Experts of a small language model: vocabulary 2048.
Below are experts of layer 6 (counted from 0) of a mixture-of-experts language model. Rows are named router (the router's row for the expert), up (a neuron's input weights, with its number), down (a neuron's output weights, with its number) and show model dimensions 0-95. Each number is 128 + 24 x the weight over its row's rms, rounded and kept within 0 to 255. Numbers have three digits each.
Before each expert's rows: "gets" lists some tokens that make up at least twice as much of what it gets as of all text; "raises" lists some tokens whose logits its average output raises strongly, later layers aside. This comes from a sample of Wikipedia text that the model never trained on. Tokens count by the router's weight.

# expert 75
gets: " T", "–", " S", "ig", " J", "op"
raises: "ments", "ches", "ries"
router:143110108160145093128151169110130126111153097158142106163120104155129111133142147140087153147123141104144149109171154123103094120086141160109096113158112092128130163096101154113105108123155142098113089098130150147112134095119168182136132147123153148130141148130095101126091157085148148102
up0:102115103134098111112155134130108134098144095080065128118145138162145128120139156149159157129129131115105146115165156134119077114138122135102111068159099109147139114127105103159155130151140132138109111117124123140119075093092120111120159120116110119102111119117134118130119130146161142131
down0:153094114121101132116100138086179181136112114123146156113110120137105124107170145117129137119149094122139120116153120121134142105199137109132110091134162081120127133099146107143128112175099103175144147129084083129119155141125087157146121147170121103081147131149138153108155152104126108105
up1:108128135145166157130180146121141138103107125104182085174093085135143111146129124154116165124094087123133150138162134138132113147130117154093107095137123118118117155129147140127111126144151125131089104106138134132133093119127151112115122141128151123138146125128120081148073134139110190117
down1:114127135121157150114133139095159164157117175121124163118166151134100144107182168118164172144162112158131119159083160153115112139155161120127124163127128128125140113132134158093091144108109129106137189137131147093136178148128119109133100133095119089072085052163130120127145108117115138118
up2:129120060150150161117149159125131097125127133144140145148113126118155135132079139123123114156123141115116203153141141134142095126130134117129126081132144116183113100131138174148138121081117126092108151084134161112101162111123130115117095129135104179099099145117112134094097143129131153133
down2:123153099131149137117157160109142134143135165098145117127102152166140110096132128147095184156116100103158122113157146113126139143112142122178106143110111113100108137122170134145097111133117123141112141074091168125121139113170130110129109099122105124128138113135158118185116113128112133137
up3:157113106125134155130122140085179156112125135182160118146106116145096125112125149106117154130118113095139141141096136122186126142098148130123117089116131060167142122088124114113091121133138121101102083134125117110124176131164132131090125141125160133141177141076099139109096151096121170097
down3:194136100112107092122121119116109154135109116114111136103158147146103143123162153163077135155151141128136113136102129119127151069115135119165152125102111116118127099130114134099125116130116105125137137138151148120108095169134111158125097124140134121146135095175131107132141166143146101127
up4:136113149133173134101151139093126116129132092140146062161134103161148110114113142120121192141097121078157135125142110162157148161120105150132121115132110098117148108126128123128104162123151124140071082112137158133068146114125131114106145113103136159144157170127135103077126127102088120113
down4:084136142100160135140134156128143092131112111111174134104158124152128102152112116133152128116155124150136147154145131151189135094100165135164133112132139141111143137151113128133114167119103120141169092165137133139133141139114171109138110076187129132111114094159149122102165093163130116168
up5:073128130115153099142158154130138146116165113151110084154125102129135075157126122115122162118144126108154171109176153122149096104122124170127090110155134122135129128139142145129125121131136136133121121137123109154150150125131178153099121155134138147119129133139122118110086145093118149117
down5:133155127156092123158102140105133143170101144104116112115117170119104124076134089157092164115119129121140122157095123095138120121127160130159144151146150126121119143194169113132117142179121141075111167058132142125122140124119142153117118088108118133083137102166116100133158168167115107106
up6:113132150125135151102126157109137146102154142125118064167097148152110104148158138109163186113133101100124151106135115125135102107108131135101070115129141112148154107110112107148080140152141145113109115112117149130154172099102161144125145155076140166157157117146136117120086142147140183108
down6:132137122117190105132099145125147121148123116113138107137162155169128115105152152120120136170144128126157125127111148140157167081101129169156133096118105117108191095095115164122135140179133108099121137108112160103124086117148147156125102124115115137125138084103133112093142131133142164131
up7:130140131120153111124162148128128092122154135139144122145110058157160123138163131089105164144088150107121143156123114102104111128139115137141124108125064137127134121121111137151141090149138182119105135086133162123147145146079173133075138197118124118135128154169102096098130160116115120103
down7:117120140137084112123068143091155130133074136123146126129116165103128103137200120128141122156126119112139108137118109117155126119159177094104154118141125145110117100135121139151150116168111111077111144132144112080135157158150130144130140150161105140112160136137119151148129172126149092117
up8:161090139158097111085133135150115138135157105136129095119122090147169121150117136095139141112115130105164132142134141093139107102164090146131130073163099132126152099078145104155122137102163148121102091127170111133153127110109138134096163125160115122136177120132152093091133126140096135119
down8:130129135139113139107125128138171199127077137097156112093123143119097117111178123130154154122122148105105141110140108104150126140147161130104164128136128082135139117096148128144131167174143150085129141122143127131086129112128135159136156166160095130134132166092119140155114145156115078089
up9:146118111117140141149114132147160112110116134100137094144122107140107146114174134117086146075117133116130165110111115132123103072090106127111102114145124109130136152135136102137122095100126159055087113145110136137151134101121116137135142143125127116087149145143102112126128146140116136138
down9:189135135090092158148138106121152119125128195137147116118108144117084166120125107095087158157132140130132111133154109106114150075152181102113158096097113123081092116106134131132124136118116160133115125126140117139126119153153122127119070150120128095079140108158083101113134130103115151082
up10:094097115131162176070153139096104143146153136127121084167136124135123103131101124116133163120112127105146102138157137113155116124129146144097100110168136111134150141116106153125091104134167135102130083104111138143131127092122155100116127149110136174136146147094143102096090162130144146110
down10:111141137090137147124150121145145147122139123121157118129105124137146099088131157144119173127178089107177102142152170120123166105105111127141122123119140104105148139120152146110098164151128101150127133141148118125124191119130139118125127109108157131115149106163145131171122156089115114101
up11:124096117145168164067167173091128166093172133119143085161122150128133086125129118065125146115123158093080136142120132128143098114108117105100123089168121122095150140156088133133144123132149177119118148108108150155130131116106133109115144134108124148123127105129134091159117131157148168104
down11:105160102108183145118161139105110174095185125108164091139096130144150099115109174146136160147133114112180137163134162078126131076102129142135113115133114089120148128102116142096110100155143110182098154112129174158105130123106149119092108143127124139091139080159133095140116122101088140091
up12:137119149118162114134150115114071102082153104108155135163087109169134113143113142163106154148109146106117089130152175101116121170132123120089116111125095142115124130160111133127099126157175148120125109127136158100096121086108163111115117173134108148121160150119106098073120133125093151112
down12:129162141104107074164090109131155125175087134101136137121127158097125133121132148116133146106175123151121059137152126161174153095155140139125118133099137125111116106191138134102143127131088111109121088117134114132167123146151150140153124145162143098073129067152132140123163093131154148112
up13:131084104111180119100124122101131119109121086141097138158099116101107110135131128139120139148143097126120127114135087152151107125064137139100105129134114157144093115138133142118101137177140150072126106126123113136104099119170122137142158111123124128124126143118098094115111135100123145090
down13:078110122124100100115089126128195124182111152118119117128147113098151179105110074115096112089136128120103154146135178127089151137145181128170129138117149148155099112119129124139123146155134134143102134114163139150116102158097145153137151154117130132158148099102185144118134105133150113137
up14:114122105122134167132162155092136098118105120153159126140129150168126088147150106117150126161105115108132189138121118132151095133109127123115136079128104115105138121165128134128117109095138182100110100125112088161153139157154137100122137139125103154151167114117139097116117160147089138091
down14:173131125143070137161125120097105173114128141153062140106157138112089106124143126147138094124155127154136080111069106132115142121137129124143164122149146114143134137119173111111152114137102122145113159122163112102109111123122117139146130121145142147147103131175100128107174152165127134142
up15:117105119132165157156123106140135140158150089107145126131113152100176121094129132158092125140117146123075173121136126121104090121141150154126130125134135144176099120158102116131147112130150154082110120134127123138100150118126164139137111209109132125168122147097072111130085136112138126109
down15:111159111089136143087163157120106129131166114103120127131096157076140105116091126117087143129118099093137142122150115110133151140148160099136134130095098083119091119124148120151139098104108152139118159116125173133142159163172124133111103134127113108147161177073128092097150134145117114158
up16:108077136156154129115134145157121120128124148096129092165077120105149091148153139119086166136136103106115138108148153143112088112148125163121100125138103112146107143103086137114125122117181152140114097135122119098138140134149153128110122152131165155162132169122116114098079122089134134138
down16:132136105114115114129140131145144148169113119156129172132147149127136134111158138134154157151133127137149121116103141119110145114116107110149141135097130096086122119152117141127100147149128105123173162123153112156122119133128161158158104177140129111091122057153149125123143126102175093115
up17:081126143107123144110171143120163117126140109102163108121117128153144123111159120104104132120141121095105153092114115137180103091103117145118142136172097089101143139114086145107072134105153119111114122113147134101126144125114141157113141180132145138101152146122129137121149165150166120088
down17:142139106109084150112178155106144096136136122155133108139154148110110116061153099139109165117123101111173096166125166113081125113083127138157116138125124126105123122108152118131106134117125124124088120140146119145139156152158173169121123096161129132100130076159114100162133110140135139100
up18:134093119129109087116145134108150097116157151166145107156118095158171108150169143141122127141160056109141140072134136128102084151125171126090083078170128117133117124130123113132129128157132145117123138144161138121127118117125131105141137149092118149134110113105124131099098159144149171108
down18:154139133119131086145122127130171146143130137111150147159156145089106091079133150147136149155127113119100073147154140112141150132139151130155140149102129138103155138129151113119105130164126150105110138128134138117148100164149146123133154131170125121056130109145105111131125152115142097096
up19:132108150107156110079144156114112110116119099174147092157147071121093119145123166136130164148082137132136162137162106107102113141166144136128139119143117123162121126129117157131134107132128158082092068094122127079139146151129152111124117160111133146177127134135150120170087122146116145119
down19:123150129113117140131127164159089128120183130144129109135123139137152076081116145141127162126130081114189116132140169126132140096119103115192084150136144081129143123114144149106099115147141092182141153130157171100126140115142142158140132163134155133102151111157137098151107114076125094099
up20:128134156149144174127142125086134109127127104102124118146122138167144122144162107190174113138146162103128160154106157140102098069142157083104130145154120109171121120099120129136139117086097166143132112075085090100129066145134123116145111135137107123159132148121140123145116131133117143140
down20:087148142113090092130119139123151147114126081143167097092107114116142104136133099186129152137131156115117146142143165131126149123111133141140159103152148117110148122126114055129144110169114123205104091134116131123142108118097121121126132112116113183063152136147122123136133144120150145093
up21:123125133136138164100149133089152089151093125146156100159135105154112111147128101144112154118112105111135162140114172116134083072125144157085129092119098088145138138113165119117138143134110127133083123097064123127136161108126158159097138127099167148141124151103169100130120141125112179152
down21:122112110093106155103096129128127191170092152101132119140146171116108124091155171132123154165124105116157126167096140111199154085150127125129127132093125146090133128129153112102108161142123104120120160131130134091134127129149118157102094082127113120095149082139109128130142141105118105158
up22:125134124156090160106113171109150159101153099108106149121098115063112111090157131117129146101106120086174154140110168106159119153081158111109129145127122133128146178142133120139106115179145123149117114107144135115073119132072134097094116138101135125166172158097135101104103119155161178129
down22:181121075095090152165114107160087131102167088153107095136140134143151104132139093098090123129140069093143138127100121133159149118121123133167111133111115109096116137120102170101131135123162139151141156110147106138110121085174136137134141104102156187156123129121143111111110175149110133115
up23:113131118123131111121142103123122136154157128121120095185094116158140105121147082101116134115119131123112135093116124106135095110115138141110147119139134117137148139099142139129094118168158105115131158121160122126125154119117164151131143155120140114151132152114134104107061149119158166140
down23:154133122101136149118125176143112152154101134115134134100132172148104110086144145149145164183125086143141124131151144131171160127117141130144148151095097108074138092134142128138147085129128113146128157150137181102095143108141177204144104124121122136108143082145147150095128150141130107111
up24:118116110153118136094152100098195064122128126133119127141096177164089105109149097162129117076127124103156155136123108104136124145113123134151142136137130133116159101148107160160101129159134104085138113115112110164153121105180122144112169090113117143137107142142150102105125136123140166148
down24:082109110104111153120113103136196131135172149156131103130133118112113112104104096112131139061110107107147119128168138133142135156103148136158072118121136098111110085097151123147133110117124092132107155150165130185120137122174157126159123103124128158113141176122139127140139111140124137101
up25:137137142144136118147188110130124128093151154165155115144135126171116111133163093139144140095136097147131104097125156148123099099100188136106088132131137101153160118121111106115105121111146139123106095081141117111143103124119166195171136153143147154123127136128135142172111139096125175152
down25:132167111114085166178121126075136156132091111150127127113190166136107133079137108167114157126117105124112115134136138114146106069152168114134132167126156151114135108149161053103112153143144133102139172116173127158111092123134103165122106111127129145097127077118164124138156131171135153123
up26:096122152113146159123171165161073119105115131131151121150112096122155086131110139140137128175121132096129110099146103160125114127145126129136098130162137152130149124152136122159149164110130140168143103153172114111120104143129188116084121163133153125136119148130141135091088105153130177101
down26:089143145100145162131106140111176124121120118154150107113116146175131129100138093087130133131109128103109104107150113121152113089072148133115122111150143129146156108103126098110129136119183100125138161188117119145091130125156142133144078120102129118109126125106116147114135118131140118136
up27:132077083111134094126115151134148104122125145112160104176108125169171121148124133173099164119093170088124128130150136090151086156101157113110110104153100103123116106127128101134132116085147142096105093121142110139158128114131125172106159143156131155157103149084119113094078138170121196113
down27:158164104094132135132130129152128109136149162070146134112135157081129139118105171131162132103164132140128100139132138125110083127181071145149098131140141123109103117134110136097146130110134113148174153145128177152114147126147166102155127086141154117127097134135112134123121097084132111091
up28:141122126112156117124118173111130118115107127160148109132116074136135109136134136137122180120096139091149171114130139121159102108122184112104105087133096157113172060115128139124126126136135167089094086103108176144078161100094129122125111153114156145166179150124122100125107150125154162114
down28:120123119111107163106101120130158135138084157136129119116173139141108091070144093180099150134136121118104130165170139111141144098137140119170154128149113160086113099156174114139109141181103117139146140138166111170096123156164126133134122086128116131137152078150096085124144149145127113087
up29:106108126138096169075184105100166147129110116172118096154127119113145047170134141065119127144117114141151141117114154122146136137094162091127135087152101119139143128122143104149129153130103140128118174139171091140125123121170108102105129140082116119111145132103118122147094106141160153089
down29:148116108139104106122140138110157171103130117172166103152135117129115145134148119158096155080129172108095146126096123108145144097105186128154144104102122071123170115119151118130124129132167096118102121101104101136130156129114109113125084121111114134128102167165124136184147139118112152138
up30:166099126150110076158159151099147113098148132173130102169072089139143114175144136113102171150128126099146113146144156113121138121129138132100112086106122123144151135156101154144120134112173134151120148081132154082142147100130151115131139143119122157135131119134134101136103160089119154108
down30:100195108084115140112116120147137134147104144135080128123135171143101150126097154163129143145131081148131094184113122136133168111104126108135124129095104113096164131128143164116129123155092122136162138128110138134131151152135127156147140129180137119103143118131125119109150084123126069118
up31:064091125137163158152142139127123103140091142085183136163127133068143136112123138130131117133116106122125142113152138148165079149106085137121128125178159137105121143141105134086154128137146116148141124127141125161140181123125111138142125162148157150090143115115109093147097148116165144081
down31:117140091060111162108137135068094156158121126138111136133121106128162114107151108132129159104136093135175085109141143135126138108127084137129096129109113127096132092121116099119067140145138090134107138128115104119128139101134121129129153142183129122123160104171117139133179132144151144126
up32:106105126135148115138140111129080134081102096112178110160091096109127109138154138093110167113103125102122163089152137116119110094104153159110093093135114112105133139095093148145107124146149143136125094123126159126140153106094188147150102165100133169127154165086123116139077127110143173118
down32:109142088105113137114103140155104188156101158107111134126131150144122096123159147123103169115143143134111147120158166126148112125161103130178093148160152122120122105110143118120125157118140112117139134128155160100132124132111138137168126160113139134130096082148142095148130104116148149102
up33:131106109143113176100113147086147169126134135140155107176165159104120091157149152117107135141088118109071170127137107107130121129068160118134132139116138108118142167139114138160091120108151168140093123103112112129122109137129140144098189120109114173179104109092086090154119125134126179118
down33:136093125067137098125126132123171108113129110157149137150149125153101154161146081121133123096137116151148094130096083134142124123183138133148144113097116157121146100164110102099121164118138127133170149161134102191146193131180138113110160102138127100114098082173147137132114111110124156094
up34:117109103109117138148189115141124105132133102162129076181094128106118118134084130073117165174118137112122149130125165141143091122073136131094110113122115111135135148144135164141110102142136133140118147101100144129165155090179129149110106104127121157112163115146099133114098141141144133087
down34:112112113127104152172092080099157153169080179122138131145132154118126138095119134093120132148145117130134102119134133126159133101134146130148100125122119094157149132121108169103099166139127099139138119123146107100137178156108111131138114099124140132159122103144136123131140151101148137089
up35:120102155117158153133176150108117124105145106127129103170130083124157081154126107107109180088117157102153140121156147141145090159073106144050097084141131078121135139127121134115111118131132132125125104104111136136162128091115126192143153126085130129116169153134148106087101147127178176140
down35:126145119116082076137124178098101210176143149106141112113151199139127117132124137140105166111142120140141126141146116118118132109129165139131162115107131119115111142159138121129145125137109118122119119134163126107147154130121135117116129107160141107140129097152117126131116154115115140166
up36:082105134144152142142148124112145129102134124096156112146089129105129106099109121121124151143104136118141114107139143151120076130093147134103079103167106083121108147120124138137115132124102135113099126072099097142134150125113141129128144108090152126111135105122105092146107157109150155139
down36:154138147090133128115170146114111160147115149182125123117132143177085141099176130149128193115143164126133116150149123147148115063156165139170138142138101126119129120116121116113123141164148086160121180129114141135144140134157149144151122160147150120120126123114135133164120125140137148086
up37:106116158148147154111124142119108138103135113097148124147115099098126102152140105121109163130097123131147125089166132130137101119103108178098086144169103113139144173096097154138096131088155141092076101125137127124127171093134130134097117098082099156141151118078135107148085128095147165136
down37:123118146085095122097141126115102103157122119114130070116079174129163132107149084100094141164089105118115130156155122127169122090150102132081143162098119123121076120132098154140135157149099120147140113120127121115184183151084150140118112162156117158103121070114130107121123164134122133118
up38:131110112136104118108122129101158147137104092141132103130158050145121099096159163097103126155052111085165166129122121142135132127142122117141123108132120122157137115150109129133077121120120124166081134131120111139140127106149114106083119146140111166097161131120163101086128127163091142086
down38:122089139128108138129137115110140160128123134089155106154135116116115106098131132128122189145108124103096126113146151101095121063104163145141087136153133109120216106083125099131096125110146137136110136113133121118113144075114123133117097158142129148139151122147130116148126163136133168093
up39:099111100095150158149132152102122094146103120109151104145129183118137116106141160109104119104109083121171113126112134134161130172074100110093119095163121107082135111177060119151095101146156172126118121108112141141114136112154125118143161141129111144143155151128132093161107153105116119156
down39:099127133144095096134099112124142103132121155144123148197133116122123095152135139149152132123151129149134097120159125147120104164133119119132161128111149146112128148127100121091101147106130131088138149106165135184134180142082135110108168132117132106128133086130129137115118110101119135110
up40:139116099103129118141185175130119105128200105138095111140120101169103148140146141125112126117136121125142139106088108103129134097128081165114081125145116104083138164102096150123113108103176124180106097093121142115112158070115130133143127145148132154158129174122111140135084186094150136144
down40:106140170087097142143112094107097146105089128149151127104079118148124107140169131182101131134131130138077169120140173140172150136156108122137142121144140176084152152144121123086117166180111123105119127169127109104110139116120136142129148160140143116123160118153163150146116154100145099137
up41:126107137127154114113153162134128084058126094153146093168101105173116084174131126134114141132100132086125128124166150073104104108121147139077111060117103104102133137103137113142134116113155145142057105089128141154134135110102158132126135151118102150150123168111117086113095138132154162121
down41:144150116098080084113089123080178133115124117136134131121118118131152136138170114127122101120134130139123133135134096117127147143109132117118156125135136133190122116122159116154157151150076094126133128182077104127121140148133126139155117071160119110110105117144130124131175183158143095137
up42:133146143168149113116139105130138138113112114065089100142119112170113097094135093139114134093101174107118100134141142127109138096112126114102119124146082137146140134112151158134109095126144139149127051091138158146103164095146153133108123133087128147117156154145137093132137150135137149162
down42:140156122111149110097086127108155142156105115111117111116118148147130103135154090088116124126139063120136145144130136111152161105144146116138170122150112121113121087130159131135130118059116083114131159103184146132107139157143139132095121123113115098097162119102131119135126124145137155083
up43:100140118125083128117182150120087144143141110166136110154127142146110109153138127119137162138121110129186133098123140129140100132109117164113089105133113115109165129125156149145119120117182145143127117126191128169119091107156154085104122128113149115099134149115128110130105107137147141062
down43:107133116149056143133093116088174160156094162108130090085125108163115171118117114143141154121097143112143133140138115102137105139140134116095135118104123074133142106116125118134120160170160114130147162146108087152094130135126109092154102107105126129082158113130125119122129089104125139114
up44:114101138123135130141136148133103107125158134123151085170105111156147130107130134093129159109126095111132123121171142116119113089078117121104089093140114080133143129094142116148132134101125152161093118091076111139148146134139195127123104117123158171188099146122129118170129135111131180142
down44:097148087127093148119142158091120154162152155095155144119124145103115126074137173110161140135140088148173151173108151141147160104136122124166109150104132144092120143113141172110092134130140090155125196107124138144097143145151142134142090069119122153116108067106186127121102141124130125148
up45:126083148149141138112120135116115161118128110122143108139103105120142107149154115114107139144104155128131146134151163155158102175092120151087098120152127132148145141117116150121108143121147140114103100091114133122110153119102127151132133157086139164149116132108141113119080150123130185127
down45:111119116089131127131165142113128174152157122119135142126139173122138160111182147161143164136139127165142115148152143127173114136093143129101154133095099103122112098127125161137150115125136100141132090136124170136124169141100146150132106110147121105140144103173076122162127143104107109160
up46:077113110123135112133130133116109109106170109122137105112109116144106120173165108116102127129132103123078136110104177116190109114122138141115091116148074136136141113103067117136103139127123149125133080121135142146144160132157143093152125108089150156128113165127105116124097151124119131163
down46:121147143115102124131127124139168095103120125115131152145131158112108122125133116141133128089150104126121092120122113112128175087144155128137155073092123136122146149126122116099101108162111181173119132089109124175123154120163122138134125116102139089115121149186172113162149176102158123133
up47:131069095138131121127155159125125114104176099157119093173120092135136095138139146145104144118121109104114135101130155101144083112115153153081123084148146093147143130086098118134124151106142117089120120120123140145154119094106141134151154129101125154110100104093136116113120166144118145132
down47:154083147154132101157144148123146173144108155106124130161067168114113113130136177170164126143154103135149096147149132098132160114132127135109141129111140121155130169107121144100101160151141099119091090125127146112119153142117103130156124133124149112075071139205091091112120144137118160156
up48:133131080081137070115175116164148146128140130136149110118082062155140098131183102152123126145102132098148167091119146120138092132121080166125127107167105138117130142132083150147139133154144127110119120100136094113152169118137138127128136122120161145117108112130166106129115165131136136127
down48:142144112129113127135104130153136133135106148170150127131091150132136121088149131114115142154102130114097097163128100100152135144140184089145160130094114172119109123174129109142137146136119160172121127110158115137144133187116124106080117163157103126090151127159134104158144097164083118114
up49:145101179108136090134148147103152139129146140149168102151082076173122112174141145108087120118112141088125174134146137128158124139132120128087140115158080115149111138123110142151128125072114089112118112144114124187099165102166136116095142137096114121149130157118111122164103145118133155141
down49:089150122147136115110138156136157147131116108112173111103166137153125082098083160131124182121112133126103169156127148113126162137112163120099143105146095121104118097144165089118108141127149118123124148147116141181123130169134164124108130124137113133130123145160110076150099151114156138116
up50:131086136106136108075163153076115152095146121153138058165099129175144118141114131097098159109119122110150144129131096111147108126089133128102135121139040069137155148127110137129129124103167131132080108112133121120125166100103145135114125104120105172151150126143141107132092141116096156136
down50:107148146111141132093149159146140130131123145083175115132141127111145083120103175121170129146144125130145156161126145098155133137101186127175133102128101116145158125114145086147123128079124119148173151141146137119092177140129160108080152099155105151117158097153161100129125108144119114114
up51:098074146122141150064107121114090119116119111102136110169114082136139069153167167096104176156106096119134139123137131117136101154145151109109133137140093105137150132122091144133066136142141173139116144134149180103137100116136145121126139138098115122156157142168122093119108132124135145121
down51:137166146123164138134111151149123138151146131132131152127158184164093126116115150149126098116161123153155126139129172146136168100138111118182114144097156125119145106123101122096122124144127079147157145129110175111140141147155133117143124098153135116073124069183146127121136134095159099138
up52:108079086097180148161125149151150095108110143186209120187118112159139138160153132105137153141115102113152172143131139130138130122098157125122159138136094097106140122136105149154130111115142141116129116148112129113147115115142160146136111195117115106126113156140155111107095114122132153090
down52:142120102113081143131117146140104147134090092145113102137115139173138110077185125105092141149106134116119132119113109108153120123128145083111106123100118141104137089145094135152121148147136132092117127160172069113099103118148093157106117166119122185124162140107128105143114095147094132118
up53:048093147127160119158174163101129076140144111114120115157113079127116110134099141116131146134099131130153198143109153131146095120092145115102131060111128112153139151118122162166119115148138198103111093118140160135115110127156152125126113086144143161091112159109148091103096113127134153104
down53:164137126131104109143100118082155135173140130146163120108107137144098119115160173123104152154141129135114101126119152129147124069108119121167101103124116099127148145122137123102118173101151144097136146153165156120163100118081131135154127110170158134107105082159132132110141148132134127085
up54:101126122144112124136146144159083141084119121083127135117129149116135110167148195156124150129118157099077153119192150122115104122099129155129161110142141100149133144119060141156145112167167151136118116118106123181098126113116147109118124133118152141146158150122152090146125143105159142129
down54:073118105043084183106127094135145069148123089103163097131099169138132131128122092134164141103122084117148107145189151130146136083150126132115116132134145129108138125122091119120101158148141114183133124127125100144117169117196113129134127110096138178124122141119194119131132133135140144136
up55:166103122089136151085099140120186150151133132125161099162126136132108111133133131136140147094124113130171098129121142092140126139133116143137138108137079062099137183155114187149071121153130139071160147054137120141169133124107108133145137095123102137158118162143113106109131152126092133101
down55:161112153117148124129146120119155160108132144128135128090165151118109118087158141114127116120182133152169081168125145120099168063111153121160131111128152141105132120086119104126141158146082130127133093167132126127171119133144124113117127138165133134152095104159127117113120136161131131142
up56:095140159124146109144165135097144113085148106127125110161096137111158131141120165088147136114085120111144152109158136136091109104103143106084123108122108109122139142148120139135098103084129151126126128104130144099101178123162190124121134120122134218167144175191124128125134145125087163123
down56:142106094117140157130143100158133112156180150122133149134120158125108155109115152135115127098117141141120095150109102133110148091131119122183102159099129169112123113118123118141138124175148112148119136119124143153106115123144146091129146143139131126142148119201124144140148101146136108155
up57:142099139134164168119114140093092130125144114121150117163129123158131103113132108133120174127114095126128166116164141106156088130096140137086109053150138116110156148102100139142111149140172171145108083114139136100140121125115189129125104165152155112154110135100140085144088164133124160103
down57:114174088070127163114123157127138113152108132148184142141173174108142095097112155157110125141144110114153106142158157107155127125121158113134126167103155105116136113163116154114132119131123135078142191127135131145106148156159102136134146116150124120082129086148161095122134093120078127091
up58:121086111124197105121136158143120116125136137122148084173105110135164101111133130116138169129117103092147151101145181120128102122105144133090095124156063105106147121078103138137122130108142165120102120090137119133164143108128164101108134133125128167136148153124115070139104112130125159109
down58:151131127114132098158142152111135085151152135145131151143124143152142132147127168121140140171108151120133170160104148114124110100158107118131133129070151144117135127167127145106114147115148116156117137053141164150134169161114152122121125120134129101095112093187149113160114120118118132164
up59:075116159131163130165107134130060121120137113147190113144156096166189129178134096117123149145096149131132128108092138111118108152157126116121107120153144136116118106108112173114147135138127152161098116136137142140156124151140141127096101197139126126134134177088134092079145117149112106144
down59:118132125106101142116089091085150139094119106152118111130118128096124088126163127128133142149116116098109114154150102099119083110130167100122128121111107124097108146126122130142105102165145154100119139146119101155164132136132146092098133160124102136114146086143135098109101136128087169123
up60:111065087156144157127182142164112129103143088127102117162114146147146101136101146116136137154114107108106098119139120094095118142119118156117072125120159114106102144169152114127103118167134170123109133115153137172133093117153146140131131159124142164151119156130125112108091140091096150152
down60:123109113121102127142126103110146103158129075066096134164112141103137142114104101119123137110144092144152096142137144135137146132158090140094118154115138145143107118152133137110119138149156091168137112145142102155158149135140125153155121165151154122089091094096116094104122131094161112098
up61:099091109120120106160150169133132109127134137126136053157132091163130113113119144102131162141081118113146129133144160116116111138118157114087128064149118143140145083111088147152102108145158157113105117091141148108163151077116168129105155167121152134148120145136116085109072112092121171121
down61:139145128110092130113095103107126140170108158118109111141150172140159092123138167093115153122138067121168145159110179110129129118118168134157108160129103113048140083135135107106093106127144122133123137129169143111171111132128128122134108152129119113100121049146159112117104156118134144110
up62:135121116136123117092134125083151136109146109162099119089124120113056120074130090136142145108096108090129150109129097131137135128104133117098125099148114106136207124115143125176133090114123131161083077152077125138137117117101149092113144117142129106115164109126153108182134108157109147129
down62:096110142111071125112136116091055124133123108159106121113093092161140119109145111068125127113107128110126120126103142099112112118150125111153086140129163157117104092158145113129135131153151125092119138186107116087129123124152130140095108122092109137085145059155130097125131134158143110109
up63:146117094109146150153158123108129110112116114196147096148111077148094125146160100135133147156163122134189125075105155124143082114149133138111141093148105109092156109111135130104121130106203136093106091127113117095159108102113124143137101109128138139112127099118131136150083139126132139117
down63:143144091143109144187114139114131119164101161152149137117155196122136125129100155137154136161138101133144089168110156120172141138127147096134138141094088136089139121145142137133112153114156132123131137124153121122126125170157124135157144131147109117098111088159123113116106102102119105122
up64:127125123144121144114175150134146128097156124102116111152106145112107127179099146142141144162095146122124148127130169140097099100150154125140131143107125091122146122106085145122084099093137191128114116127091121112147117150121159111139112158140108144136146170165140117111070146148131144112
down64:114164135084109115091118082135104135128102136142097075121116122137118113094133143131102144083113078134139084114187117120143160073139124126133088119142141103117150126148105115102133129183131104116120131167151131184123106126171126153133103112080144159125130055162156095170135139109187146134
up65:112099126143134131102120145134122104114117114088138072155133094132117096144161111114130187123094120102142163103179133099126085153103119134105107087158104149127135138099094138143099145091159129121091079108146159147126125102131143148135155125088152141151140109107152114138099140114133158111
down65:122152112149118115160143136122108153161123133084108125114115139116101134096144195116168155155151108129134114154140139132128151128132127143118098140105115151078101170125136164109129185109137110104124095122137169128131157176111160105140137108148119095091083085168117118114144114096133130132
up66:138110092159146180154148124100164135082170138134156075186114117145114116153141155116120137103107096114122187132115144095158116111095126146107124121121110111141140143131107172123102096132151186114114110103102161137101146119113120092099143165087147148160109136126139132092088144132126167136
down66:161158155073073087153137125145134154097139124152105141150118127107133128099124133112081171131112099118110099134126108116137118098170117108121133150103118121069146121161106148099120153152123115138113152165152132126151085168154136141134103103132129123104129071147174103116157128102147120090
up67:088099138102124140116119114116140141082137062122120112148110102126148106105098118127093141138105095095159123097146136088150141117139149123073125063151106100103146151125108125124078135158137146125086108147102124115114122123132158110119160128121105180127133150176154135084098150094104176118
down67:147145126117039087111131118116128163158071137107111162126168157090105122111147140123112141127126112168146119147116129137139163106131130134147170103123141113114125110142140100094105162144142100087116141154133106115160117139116099131136111118143135116085121046168130143111158155132138142123
up68:107107121141124136110177147133088093110147119130167109142112099145107106119145170112109157145111162095128150101095120141145102174128119123100119086142094105102134133101100090136117093137136202129122109110082119127137141102135173144137167151085119152142127132129140084156102148146081118123
down68:088123128089128091113126148136165163135135170141131144140111101142157138123152136160168187123138101118108153138132139112099149104120146139155124134102120143081137145119096111083108178134155114165134145126179126169180171142111176106109131113130138145104135112142107117141116129080149115093
up69:139107145107162138112136160075135144110138119139119108163116108108091092153151132190127157124106160107134138138147111123103110119035102147101123102148112100129131136129114130150097107111173127108110130087083169136096139095120168127129145105107137151137125144089133108138090146153126157093
down69:153148125123131102175147141093124101154152118094105116118126158092115112117112190081123143134140140146193126152171164156133079138127095140071103170130144144111125127170126118122109128090134063134115120149121137060150163175136147128140122150130134127115128101163114123133112123135093147150
up70:130098108135145139118183140111128096129157116120110135149117112162140116115140147086121147161147084122165135143117124155086118143098145124103113082159102109127159139114081145114127146123133113147116096131161144120146134123138151132140118136084163149171119155138138094159067169134182154135
down70:118147112104103160146134138141136124156134119098154112132178114142144118106067107101127130133154128138142095153125168134117104144103124145098146124148162144127121135147090104121156114098140112145121147152133135141100117118118151146140135112160136078070115105107102133117109097088144125109